config.toml
d_expert = 48
moe_layers = [6, 7, 8, 9, 10, 11, 12, 13, 14, 15, 16, 17]
router_noise = 0.1
lr_router = 0.000662
vocab_size = 16384
optimizer = "soap_variant"
batch_tokens = [32768, 65536, 98304]
seq_len = 512
steps = 5157
Below are experts of layer 10 (counted from 0) of a mixture-of-experts language model. Rows are named router (the router's row for the expert), gate (a neuron's input weights, with its number), up (a neuron's input weights, with its number), down (a neuron's output weights, with its number) and show model dimensions 80-119. Each number is 50 + 10 x the weight over its row's rms, rounded and kept within 0 to 99.
After each expert's rows: a language model's description of what the expert responds to. This comes from a sample of Wikipedia text that the model never trained on.

# expert 34
router:50 50 48 77 65 56 39 53 35 46 51 38 46 48 48 54 43 45 54 58 52 37 61 41 51 54 52 48 47 53 68 54 39 37 52 62 30 43 52 42
gate0:55 58 54 40 57 53 40 55 46 53 49 41 50 58 36 60 36 42 45 44 51 45 58 48 61 44 43 48 49 72 52 47 48 42 38 58 42 63 49 43
up0:49 68 40 43 58 54 36 61 50 44 51 34 45 62 50 67 41 36 33 43 41 31 41 39 43 37 65 42 37 51 52 37 43 49 46 58 60 65 46 48
down0:59 49 47 56 52 33 62 42 45 44 49 54 46 48 40 66 53 36 40 39 40 47 58 35 45 45 36 46 46 51 54 58 49 48 33 54 47 43 38 55
gate1:45 46 46 54 65 60 56 50 44 51 44 43 43 55 53 50 35 64 49 39 60 50 48 51 43 57 63 51 62 37 48 61 47 44 73 60 48 43 46 40
up1:49 51 37 41 54 47 48 52 50 45 64 57 26 38 46 52 52 48 49 58 50 51 38 65 44 60 55 49 57 61 27 36 56 53 54 45 31 45 52 45
down1:50 31 61 35 73 60 41 57 45 48 59 45 47 52 72 30 59 51 60 55 50 57 58 46 67 55 58 41 51 64 60 45 57 62 46 45 53 66 42 50
gate2:49 44 62 63 55 54 50 68 63 34 56 56 51 42 60 43 48 55 48 55 47 29 42 33 56 51 50 57 54 58 47 62 43 59 38 35 57 54 49 76
up2:57 35 62 51 50 35 51 61 66 54 55 49 45 38 55 46 40 52 74 46 47 42 28 30 49 49 52 46 42 60 41 55 40 45 41 36 55 43 54 55
down2:41 42 54 49 38 60 55 46 54 64 41 70 32 46 58 50 35 45 27 67 52 49 37 46 65 36 50 41 43 50 53 34 61 42 53 53 54 56 43 34
gate3:75 34 63 46 69 50 45 54 41 61 48 42 50 68 33 51 58 49 52 56 42 54 52 55 49 29 52 50 29 52 53 52 44 57 46 59 57 42 58 37
up3:50 44 45 65 42 67 57 40 39 39 54 49 42 72 47 58 67 57 50 62 44 56 46 54 56 60 48 61 64 45 67 56 38 36 58 65 43 47 58 41
down3:54 44 47 58 54 53 46 50 50 65 69 51 49 49 57 45 45 64 46 27 53 45 64 50 44 44 64 48 48 53 58 72 41 44 42 50 45 58 58 57
gate4:51 45 43 53 40 61 38 76 49 60 61 37 51 48 62 44 41 47 61 58 49 46 48 36 55 73 49 39 61 47 69 43 42 60 51 57 55 59 45 45
up4:53 35 58 61 46 51 38 58 51 64 42 32 43 62 61 57 35 47 57 45 71 37 44 45 63 56 55 52 40 60 59 48 67 34 57 48 32 57 51 49
down4:68 34 37 55 54 57 49 36 48 70 61 52 43 42 51 64 63 46 53 51 55 46 49 46 55 36 42 29 48 61 50 34 29 74 48 48 46 51 47 50
gate5:56 55 57 62 62 59 54 50 46 38 54 55 37 57 46 52 51 61 68 45 59 54 52 45 50 54 54 57 48 37 51 44 59 58 53 55 59 39 50 51
up5:63 57 28 48 42 55 59 47 53 45 51 53 49 50 48 46 41 56 49 56 50 41 33 48 60 57 65 37 47 39 34 38 47 55 59 53 36 56 42 66
down5:70 57 41 56 50 60 54 58 54 44 50 42 63 46 57 50 64 41 48 51 49 56 63 39 31 57 33 42 54 60 50 50 56 47 42 50 47 47 43 39
gate6:54 46 54 64 54 60 49 51 46 47 43 49 63 55 53 35 73 56 50 48 40 45 31 45 37 52 49 36 22 51 59 39 48 70 57 42 38 67 42 46
up6:50 48 62 59 59 68 52 63 43 40 42 48 60 54 51 35 72 52 40 45 51 47 26 51 41 51 45 42 21 51 61 44 54 65 57 56 36 58 33 52
down6:56 33 45 46 61 63 55 41 38 46 49 60 53 49 43 36 42 50 72 60 56 44 54 63 45 46 34 64 52 46 57 57 18 58 50 52 46 36 61 61
gate7:58 41 61 70 54 41 50 51 56 52 50 39 32 34 48 53 35 46 55 48 35 46 55 46 46 45 68 44 48 37 61 41 56 52 46 54 41 56 36 42
up7:79 44 59 43 45 57 46 51 50 43 50 24 36 43 60 38 42 49 51 65 42 41 53 55 44 62 64 38 46 44 59 54 42 45 30 26 35 55 34 52
down7:57 41 46 45 54 54 40 57 56 45 65 36 57 41 51 35 31 45 51 48 37 47 60 36 54 44 27 64 42 28 48 41 51 43 46 61 49 62 58 45
It responds to: Sentence ends, derivational stems. Sentence-final periods fused to suffixes (ing., es., ation.) and verb stems before suffixes, such as represent-ation, form-ing, develop.

# expert 42
router:57 55 37 69 57 41 48 61 39 46 59 44 45 70 45 40 48 39 39 40 56 36 66 45 52 70 62 46 55 41 63 44 59 23 49 49 36 45 66 42
gate0:48 39 57 52 55 46 34 57 44 52 41 43 45 51 55 41 47 54 34 41 59 61 35 37 46 50 60 72 56 38 66 43 54 38 33 42 60 47 56 61
up0:53 53 57 59 46 46 64 34 44 42 52 48 49 48 46 35 48 56 53 55 51 66 40 45 56 45 67 51 57 44 42 54 49 45 61 58 57 51 39 55
down0:57 72 68 61 44 41 58 59 57 42 43 45 53 64 43 69 66 72 47 43 42 42 33 51 44 48 57 60 58 67 56 48 41 50 31 40 42 52 63 60
gate1:53 49 46 65 58 50 47 55 41 47 32 46 65 56 38 48 46 38 33 47 43 53 51 51 39 42 47 32 54 49 56 36 32 44 37 57 39 44 51 43
up1:44 55 45 57 56 49 56 48 47 72 42 60 44 70 58 66 52 57 56 61 39 40 41 36 57 59 57 40 50 52 49 50 70 45 66 46 50 34 59 38
down1:50 32 40 38 36 59 34 67 57 57 47 45 70 58 65 55 50 60 48 53 71 53 51 42 55 51 66 32 50 52 54 63 57 34 53 62 27 49 72 42
gate2:43 52 50 53 52 77 36 70 41 43 25 45 65 49 38 59 38 38 26 45 32 53 48 75 48 46 52 35 66 63 59 52 46 59 30 50 67 59 39 48
up2:47 50 55 51 39 67 57 42 25 36 43 32 34 49 57 50 64 45 49 45 54 44 44 65 58 28 56 69 38 53 55 37 44 29 53 48 56 46 40 52
down2:48 40 52 48 41 37 42 54 54 56 61 38 53 67 57 49 60 49 73 68 57 49 66 71 29 36 56 52 63 58 48 45 61 37 71 40 42 45 57 51
gate3:57 54 60 50 44 48 68 52 59 30 49 54 59 62 35 51 31 31 41 56 44 55 49 46 56 50 43 53 50 41 47 42 44 22 37 57 46 39 42 50
up3:65 67 45 48 56 46 44 44 57 51 55 51 46 47 59 35 55 72 27 54 59 52 49 44 41 58 39 46 45 50 56 45 54 63 54 54 47 55 50 57
down3:52 51 61 50 44 56 45 52 46 70 54 47 54 64 61 65 60 72 47 43 58 34 59 47 59 63 37 54 43 69 52 42 30 57 50 44 40 33 69 49
gate4:36 53 46 63 57 44 39 40 62 48 51 40 43 49 64 51 25 41 59 48 60 48 62 57 59 48 53 39 41 57 63 43 50 17 63 55 39 48 63 46
up4:33 60 62 46 43 45 70 55 58 64 71 60 42 66 54 54 53 63 46 37 31 50 42 50 57 61 62 52 63 57 53 76 64 42 49 49 54 34 52 43
down4:50 46 46 48 44 49 39 56 33 44 44 35 69 51 51 61 29 56 51 52 56 47 75 46 61 48 55 49 50 47 41 49 66 67 56 33 43 40 36 39
gate5:49 53 57 46 31 40 45 60 52 44 53 44 70 66 29 33 61 35 48 39 65 46 55 51 39 48 53 53 48 43 71 61 59 47 56 27 51 42 54 42
up5:37 57 53 44 64 70 44 42 65 40 52 35 64 51 70 57 60 43 46 63 29 72 44 46 41 59 38 62 69 61 45 54 48 64 38 50 36 75 51 46
down5:52 53 51 65 52 44 59 49 58 23 44 46 39 53 26 58 49 47 42 27 36 44 55 50 54 53 59 50 37 43 37 47 52 40 48 57 53 52 40 50
gate6:52 52 60 60 50 53 35 52 54 40 63 38 59 55 48 39 60 66 37 39 62 57 40 55 66 42 70 57 51 54 51 53 49 54 41 42 48 38 50 34
up6:56 40 36 56 56 58 39 71 46 30 27 41 51 62 58 50 43 49 55 70 55 59 42 61 67 51 66 60 57 46 46 52 43 40 58 45 44 58 57 27
down6:57 40 37 44 54 61 54 49 56 47 51 59 63 71 52 48 52 52 55 41 53 45 55 68 62 54 47 65 35 55 40 48 42 51 57 56 54 65 45 46
gate7:53 72 41 52 60 53 30 63 50 59 38 43 49 43 48 36 69 60 50 54 54 65 63 39 56 62 48 41 50 52 42 37 52 50 41 49 37 34 58 51
up7:49 52 42 46 50 42 37 33 51 55 53 35 54 32 47 48 53 70 57 44 47 59 72 43 52 48 53 36 45 44 56 46 42 59 48 49 19 44 59 55
down7:40 43 65 54 48 52 54 61 50 48 43 36 33 29 46 46 48 62 30 55 42 56 56 60 54 58 46 36 40 55 38 36 57 55 44 62 52 66 56 31
It responds to: Mid-word stem pieces. Fragments at the start or middle of common English words, before endings like -ing or -ed, such as popul, wound, ag in plagued.

# expert 21
router:57 42 48 54 62 44 36 69 60 37 67 29 61 53 65 41 57 55 53 69 40 53 59 18 55 51 41 65 51 39 41 36 43 53 58 56 44 51 69 48
gate0:75 59 54 53 31 43 65 71 46 35 47 44 40 43 40 47 65 42 35 71 44 42 63 61 55 44 52 47 36 45 53 30 43 60 66 52 43 46 54 41
up0:36 52 42 29 53 45 47 43 55 62 54 53 48 41 49 46 22 52 59 56 42 34 48 49 54 50 67 40 67 33 55 69 45 50 40 36 43 38 39 58
down0:45 49 43 63 59 47 47 37 50 49 48 60 53 42 46 49 45 52 46 53 49 40 47 33 42 57 49 43 52 52 55 47 54 38 39 48 33 49 45 43
gate1:47 46 44 43 55 47 41 61 74 38 66 52 48 49 52 67 55 50 33 72 55 55 58 54 56 56 53 33 37 56 44 34 28 28 57 49 45 49 70 40
up1:39 51 61 48 44 56 42 65 51 57 54 42 38 58 53 64 57 59 52 68 59 53 59 51 52 40 52 64 37 37 55 57 52 52 59 61 60 46 61 44
down1:53 28 66 40 47 42 56 34 53 39 45 44 48 48 57 49 33 53 42 53 44 51 55 39 49 41 36 51 36 43 48 53 59 48 59 49 46 58 49 39
gate2:34 44 53 49 55 43 47 50 42 52 46 52 52 23 43 47 43 40 41 43 58 41 46 46 53 67 56 35 56 35 23 37 51 35 48 58 45 64 56 59
up2:43 63 56 30 46 49 55 58 50 50 52 59 48 44 48 61 46 29 58 45 60 55 64 68 55 42 49 35 42 64 36 43 47 51 53 51 63 50 41 43
down2:50 47 53 49 33 41 36 64 33 45 55 50 68 48 35 48 45 55 49 61 49 60 56 43 45 53 40 65 53 61 46 57 61 61 41 48 51 44 33 51
gate3:52 40 35 64 36 37 48 47 68 59 33 52 58 44 65 63 46 47 55 51 60 51 39 52 64 49 68 55 54 55 49 62 50 39 45 50 48 54 47 36
up3:52 53 47 57 49 47 52 46 73 48 47 42 57 44 61 80 45 46 56 47 48 50 53 51 66 66 56 62 57 56 41 60 64 47 36 47 38 40 46 16
down3:50 52 50 44 56 49 59 53 30 35 45 36 64 35 25 58 62 42 61 45 53 63 50 68 48 39 51 61 45 63 43 55 74 48 41 54 42 46 58 56
gate4:35 50 68 39 66 69 51 66 68 47 60 37 47 44 54 30 59 58 55 56 48 77 42 49 45 41 50 56 48 64 43 29 54 45 59 51 37 64 63 33
up4:51 77 43 51 44 30 42 48 33 57 37 74 60 46 54 63 46 62 42 59 43 25 48 56 49 62 44 37 63 35 69 59 61 55 54 40 59 55 37 48
down4:56 49 72 58 57 41 54 70 41 41 51 47 35 51 47 64 29 43 50 56 63 47 35 40 42 54 61 60 43 64 59 40 26 31 51 46 43 49 58 55
gate5:41 41 45 49 63 35 53 54 71 50 55 38 55 43 64 37 42 58 40 54 69 43 52 42 69 53 33 41 43 47 46 48 47 49 58 39 42 44 52 53
up5:56 47 52 52 59 51 52 65 54 47 49 33 39 47 45 69 53 45 56 40 50 56 57 56 35 63 51 50 46 53 64 40 34 73 56 43 50 47 45 47
down5:55 31 50 53 47 45 39 44 47 75 63 55 54 68 39 63 55 43 59 54 56 43 33 60 43 64 45 57 63 36 61 50 49 66 55 58 56 49 46 44
gate6:71 41 54 46 60 68 49 73 46 25 50 42 50 62 45 52 65 44 45 54 45 74 38 42 53 55 38 40 48 48 34 44 68 42 52 45 40 48 63 45
up6:53 45 63 38 56 44 47 54 58 53 52 34 42 62 51 48 45 45 40 32 55 45 54 52 48 63 32 46 50 58 46 52 50 41 46 35 49 45 38 57
down6:62 64 41 62 63 46 45 47 36 62 44 42 49 41 62 38 39 39 47 56 51 62 31 41 61 72 56 44 41 44 41 75 52 46 64 60 50 52 50 44
gate7:59 58 39 61 23 45 62 73 56 69 41 37 47 38 43 56 41 65 49 35 42 43 46 48 61 51 62 57 43 42 54 38 42 69 61 25 55 51 43 63
up7:45 61 51 50 56 59 53 36 42 39 55 60 51 36 30 47 52 38 60 62 56 49 27 32 54 45 66 48 50 64 47 39 36 52 30 47 62 59 51 58
down7:49 37 35 56 49 66 45 76 65 36 45 71 37 48 51 59 50 55 46 46 44 36 56 38 46 54 57 27 76 52 49 46 64 53 56 43 47 75 45 59
It responds to: Short mid-word fragments. Short vowel or syllable pieces inside words and units, such as in in tin, u, sub, en, per, million, km^{.

# expert 46
router:48 54 21 62 45 51 53 36 64 66 56 43 47 30 50 53 47 36 45 54 41 48 46 65 52 46 46 54 55 54 42 41 48 34 76 54 47 36 64 54
gate0:45 47 68 54 48 75 59 32 38 63 47 28 56 30 51 49 56 37 41 49 55 59 39 55 49 58 41 44 53 41 41 44 62 41 57 51 43 60 68 55
up0:24 70 73 55 41 37 46 41 37 58 43 53 47 56 54 43 37 55 41 33 39 44 57 35 47 55 49 51 51 65 41 27 56 61 52 60 55 47 61 50
down0:41 38 23 50 58 58 41 48 58 30 54 48 53 30 54 50 59 68 54 48 45 45 42 49 53 60 57 45 33 74 45 47 44 50 34 65 50 46 55 50
gate1:49 70 35 63 75 60 60 55 63 49 45 57 54 41 52 48 39 41 56 50 42 53 48 56 56 50 48 57 36 56 46 64 46 59 44 65 62 48 70 53
up1:59 47 42 37 48 57 38 39 60 39 61 57 69 42 41 40 54 56 41 34 56 60 60 59 33 48 42 42 60 47 61 41 52 57 42 50 46 48 48 59
down1:44 44 55 48 52 40 41 53 60 72 54 62 41 38 70 48 62 44 62 45 50 38 41 33 49 56 32 58 35 43 36 39 35 50 35 50 39 48 46 56
gate2:54 53 40 46 44 64 61 45 67 39 59 57 36 54 56 53 41 59 75 49 69 54 48 58 45 52 50 42 55 32 59 56 56 33 47 59 45 43 66 43
up2:40 55 48 39 53 59 57 36 42 48 52 43 44 45 34 44 45 43 66 46 50 46 57 34 59 44 53 57 64 54 43 39 57 60 35 42 61 29 59 35
down2:65 54 37 45 36 53 44 45 62 29 57 44 59 59 40 62 58 60 58 45 57 42 50 56 52 53 38 42 65 52 51 42 32 47 60 43 42 44 57 41
gate3:50 52 38 48 44 47 48 39 53 50 63 54 47 41 48 53 44 46 52 61 59 70 53 60 50 40 57 43 51 68 51 52 67 61 39 58 44 46 27 62
up3:54 50 52 45 45 43 26 38 59 49 40 47 40 67 25 52 49 35 48 61 43 47 48 46 57 44 53 37 41 47 47 57 60 60 46 41 64 43 63 55
down3:45 52 50 54 49 62 45 47 60 49 54 62 55 37 47 57 46 42 56 61 31 35 55 42 31 43 22 52 44 55 56 60 44 54 44 63 48 38 61 48
gate4:43 43 40 40 50 43 42 42 63 64 60 57 55 58 53 73 43 53 29 44 53 49 73 47 56 50 57 44 45 48 46 57 45 26 57 46 27 48 58 44
up4:42 51 49 68 51 52 71 55 43 51 59 40 63 52 45 41 51 47 55 59 46 46 49 41 55 51 54 62 60 42 54 50 42 47 58 49 57 62 58 23
down4:41 41 53 48 54 46 55 57 32 39 50 50 61 52 46 40 46 45 73 57 43 44 63 37 41 45 30 61 51 66 61 43 42 53 51 71 53 47 39 36
gate5:59 51 41 36 53 59 42 41 39 75 47 55 60 51 65 54 70 61 48 48 30 38 48 74 63 44 66 73 54 49 47 26 49 59 78 44 49 39 73 56
up5:30 48 56 54 39 59 38 47 51 63 31 46 63 52 53 35 55 50 49 45 33 54 46 57 62 65 60 49 46 59 61 68 38 40 59 63 42 45 48 26
down5:57 58 22 63 65 59 43 46 36 58 55 65 38 48 59 56 66 39 61 36 49 70 54 51 56 47 52 53 46 61 33 41 45 33 49 61 41 52 45 66
gate6:50 43 51 47 61 52 37 56 45 55 55 58 46 57 61 55 41 50 39 53 40 50 31 75 60 49 52 41 53 65 34 31 55 66 45 57 52 48 54 50
up6:68 52 54 54 60 47 48 38 55 53 54 62 71 48 47 61 47 42 62 54 57 49 41 49 45 64 55 31 51 41 38 51 52 53 52 40 71 37 67 45
down6:54 43 57 49 53 34 60 57 55 38 43 52 36 51 40 53 45 66 53 45 63 33 60 54 49 31 54 36 69 42 46 49 56 60 36 61 43 47 40 46
gate7:40 53 54 52 41 33 48 58 48 65 55 35 59 49 51 52 42 60 45 47 45 53 53 46 62 56 66 57 60 53 46 71 48 48 48 56 37 52 37 61
up7:38 48 38 51 28 53 60 55 24 44 37 23 23 58 47 51 47 41 48 44 59 41 48 64 62 47 42 60 59 65 59 42 52 54 38 51 43 58 54 52
down7:52 60 50 44 50 36 47 42 49 71 52 52 58 34 55 44 59 52 35 41 44 64 36 52 56 61 55 39 50 51 54 62 46 67 57 44 55 33 64 56
It responds to: Inner syllable pieces. Short lowercase inner syllables like aph, at, ab, amb, ac in rarer names and technical words: paraphrase, Donatello, Cerambycidae, pharmaceuticals.

# expert 43
router:58 49 36 64 58 58 48 58 36 37 47 37 53 28 48 31 50 49 62 43 44 36 51 47 43 63 51 59 52 46 40 52 52 57 68 56 40 29 60 58
gate0:64 45 46 57 69 56 57 60 60 42 62 32 52 48 43 49 42 30 47 44 38 32 39 44 48 64 64 57 69 51 48 30 59 50 53 43 36 51 50 44
up0:68 52 51 29 50 43 35 38 43 63 44 70 54 57 60 45 48 50 52 53 58 51 53 50 45 25 49 42 47 43 49 54 32 44 58 59 49 46 55 64
down0:35 70 58 46 61 48 53 71 41 45 53 49 56 43 31 61 46 63 54 56 37 47 52 28 44 57 30 44 52 52 65 65 51 56 45 55 45 59 35 52
gate1:45 55 29 44 48 45 39 42 53 59 43 54 35 52 46 45 51 59 56 51 55 47 50 39 54 55 67 56 52 34 38 36 50 54 43 50 32 50 52 61
up1:38 41 38 47 33 46 32 48 55 40 58 53 46 30 47 55 41 52 64 32 48 45 53 30 53 66 57 42 51 39 41 39 54 38 41 47 36 53 50 57
down1:63 38 48 65 55 58 45 26 63 49 54 30 50 56 40 43 54 40 39 53 27 51 44 48 48 45 50 49 46 36 60 66 48 49 34 40 67 68 58 47
gate2:49 47 42 49 50 41 36 42 49 47 40 54 48 31 53 42 44 41 54 43 42 42 43 41 74 59 70 42 53 61 44 34 46 57 39 59 60 60 48 42
up2:52 55 30 52 50 58 43 28 53 58 50 70 48 39 53 46 49 66 38 48 37 54 68 46 45 43 61 62 43 48 50 44 63 59 49 52 33 68 61 49
down2:46 45 61 34 59 74 69 69 41 41 40 64 55 57 32 40 56 69 70 49 44 51 46 44 47 46 74 68 60 40 37 51 75 59 51 41 40 42 54 53
gate3:45 58 30 59 41 58 58 58 42 39 42 43 33 56 55 45 48 36 53 45 37 54 51 31 47 48 52 57 43 52 34 44 47 59 59 50 41 46 55 54
up3:44 60 34 60 40 55 59 52 45 48 38 51 30 59 55 45 56 38 55 45 33 52 52 34 48 47 48 40 43 49 36 43 44 48 55 50 46 39 57 45
down3:75 37 53 40 50 64 53 55 45 36 49 55 63 50 52 52 54 54 60 39 41 41 32 54 48 47 48 62 35 40 68 45 59 48 57 48 59 56 41 41
gate4:60 50 56 41 50 46 36 61 51 61 59 46 50 62 57 30 33 36 45 52 37 49 52 47 53 43 63 56 47 42 53 25 53 57 53 57 45 37 71 52
up4:44 51 64 47 47 58 40 41 60 50 51 49 64 73 47 47 26 42 49 72 55 57 47 38 37 57 56 63 48 47 35 42 79 51 60 43 52 51 48 52
down4:52 40 65 50 49 52 41 76 49 49 54 62 45 49 46 45 78 68 43 50 42 59 47 44 33 47 63 57 48 63 35 52 59 53 59 52 38 54 48 40
gate5:64 40 42 57 57 67 63 49 41 59 58 56 43 44 68 49 41 46 46 48 48 25 54 47 50 51 41 43 79 59 35 45 70 49 56 48 58 42 44 47
up5:40 49 67 46 56 41 38 43 49 44 38 59 60 58 37 75 55 60 44 43 61 55 45 55 39 52 67 49 20 41 58 53 38 56 36 52 46 41 60 46
down5:51 43 61 54 46 55 63 43 59 73 62 27 36 39 40 41 45 49 53 37 45 37 56 54 37 48 37 40 48 66 55 52 43 64 43 43 61 46 38 58
gate6:61 41 45 49 49 55 46 63 59 36 40 42 49 42 62 47 49 64 45 63 58 39 53 47 53 74 53 33 50 69 32 46 39 53 49 47 48 54 37 55
up6:67 37 52 35 40 58 40 63 55 49 44 47 39 37 70 58 51 67 60 63 52 58 48 46 57 74 64 34 46 58 37 45 60 43 54 46 53 45 40 55
down6:58 62 52 36 50 52 42 69 58 37 48 43 39 42 43 39 58 34 54 66 49 49 38 62 53 47 49 39 52 60 32 49 53 67 60 51 51 55 57 41
gate7:58 51 48 57 48 59 45 66 35 52 70 37 45 61 54 61 51 24 48 45 50 39 47 51 53 37 44 53 51 48 46 49 47 35 37 49 37 53 65 42
up7:62 52 60 58 52 40 36 60 51 49 58 75 59 49 56 48 50 52 27 66 48 45 59 66 51 55 45 61 43 63 46 65 49 50 52 45 52 49 59 49
down7:42 48 55 48 76 54 32 38 45 53 63 44 55 46 52 63 56 61 54 77 36 60 48 39 52 66 41 51 59 50 54 50 42 53 54 59 57 35 41 41
It responds to: Decimal points and coordinates. Decimal points and pipes inside numeric tables, degree and minute marks in coordinates, plus some odd mid-word pieces.

# expert 8
router:70 46 46 52 51 45 49 51 47 38 57 51 64 40 51 36 54 43 49 53 60 37 53 42 47 64 68 62 60 61 49 49 55 49 45 50 41 53 48 42
gate0:43 49 45 60 40 60 61 46 50 44 50 67 37 40 51 60 48 47 43 55 53 33 52 66 48 29 58 34 46 49 55 47 48 44 45 48 59 52 58 63
up0:51 56 42 53 45 58 54 48 46 56 42 57 60 43 44 58 45 60 57 72 49 47 51 65 52 47 40 57 43 36 46 45 45 46 35 49 58 50 45 72
down0:41 54 48 34 55 41 38 52 44 38 48 77 51 36 48 40 42 62 47 58 63 44 49 52 44 62 50 41 55 48 43 51 56 57 43 48 58 62 25 57
gate1:55 54 48 43 43 50 46 52 51 65 63 55 42 66 49 22 42 52 47 51 39 47 62 40 56 44 69 63 40 26 53 46 51 37 53 46 56 69 68 32
up1:58 63 55 33 46 53 45 60 55 60 62 65 36 49 59 38 39 50 34 50 29 39 48 44 47 53 44 51 35 31 50 47 53 36 54 51 42 59 55 28
down1:50 37 46 57 45 49 50 62 36 53 56 74 57 51 60 52 26 55 61 43 45 40 44 45 68 48 32 47 36 39 35 53 50 42 46 38 64 54 69 47
gate2:63 44 49 39 52 45 39 46 43 80 46 49 59 40 40 44 61 54 58 48 43 48 54 37 56 50 56 37 50 52 52 39 51 42 34 48 48 28 41 53
up2:69 45 54 34 49 51 50 59 33 69 57 52 50 46 42 41 72 39 52 43 54 55 46 46 41 37 54 44 43 44 56 47 43 53 40 63 38 26 48 65
down2:44 44 43 38 49 51 36 42 33 73 54 79 56 45 46 49 82 67 51 43 72 66 65 51 32 52 53 65 63 54 43 46 44 48 44 42 60 47 55 44
gate3:27 63 69 51 55 51 43 57 56 47 56 54 48 61 29 70 46 43 41 45 38 40 55 47 55 58 54 51 46 55 65 51 45 58 53 60 62 47 58 45
up3:60 64 49 46 58 44 59 45 58 52 59 39 61 53 32 44 51 49 31 61 51 43 59 64 52 67 74 60 63 71 55 60 40 58 47 56 45 43 59 25
down3:46 54 52 43 68 43 46 54 74 61 40 30 44 50 62 64 56 53 61 49 45 57 57 58 48 49 48 58 46 61 52 41 47 47 65 51 56 65 23 58
gate4:48 42 36 59 43 45 55 44 48 65 49 50 54 66 36 52 59 43 42 61 69 55 43 50 53 53 60 53 62 48 46 49 53 38 83 65 34 71 63 41
up4:39 50 46 46 40 41 62 47 48 66 41 49 42 41 33 43 36 61 55 45 51 43 52 51 53 44 65 31 65 57 46 36 53 42 61 51 37 51 58 54
down4:28 63 53 54 40 61 55 52 53 58 44 46 51 48 46 53 40 60 56 49 46 46 49 41 39 44 63 54 64 59 39 56 58 49 45 71 56 59 42 44
gate5:52 68 31 63 46 45 59 56 46 15 48 61 52 51 48 49 57 47 52 41 50 46 61 40 62 44 74 49 46 38 42 43 52 56 64 41 53 35 44 43
up5:42 37 40 56 50 53 65 57 54 55 53 61 69 28 52 48 54 51 39 34 51 54 64 44 63 37 55 40 45 60 37 54 68 43 44 33 38 49 46 49
down5:59 49 58 44 36 56 40 35 44 47 53 54 60 53 42 57 45 39 42 44 40 85 48 32 52 41 53 47 29 54 37 60 60 52 45 52 60 50 48 43
gate6:53 63 39 59 37 64 42 58 45 52 62 60 44 48 59 42 44 47 35 47 46 62 62 51 52 51 57 44 40 70 47 49 47 41 62 62 47 66 43 47
up6:51 45 59 18 44 37 53 52 64 38 54 37 69 64 43 58 50 58 52 48 52 43 55 59 60 35 45 40 51 39 65 63 60 67 63 49 62 46 50 39
down6:65 43 45 29 63 53 51 61 53 39 55 45 61 53 57 45 52 37 53 65 52 78 59 62 53 49 47 52 70 54 46 55 46 56 64 37 58 28 53 39
gate7:52 52 31 61 53 29 54 48 66 55 49 53 64 61 51 37 51 58 61 40 59 58 46 55 46 43 51 61 58 53 52 45 50 49 49 60 49 54 64 35
up7:78 55 49 52 60 32 54 48 47 58 35 66 52 42 50 50 24 64 51 60 39 64 40 39 48 51 59 55 59 47 42 58 45 46 53 59 48 53 50 51
down7:58 60 48 50 44 31 48 53 53 58 42 77 54 52 42 30 30 44 50 46 47 53 42 46 51 41 55 50 63 70 59 72 50 43 52 58 31 60 48 42
It responds to: Numbers and ordinals. Number words, ordinals and quantity words like two, first, several, and digits or ordinal suffixes such as 31st and twentieth.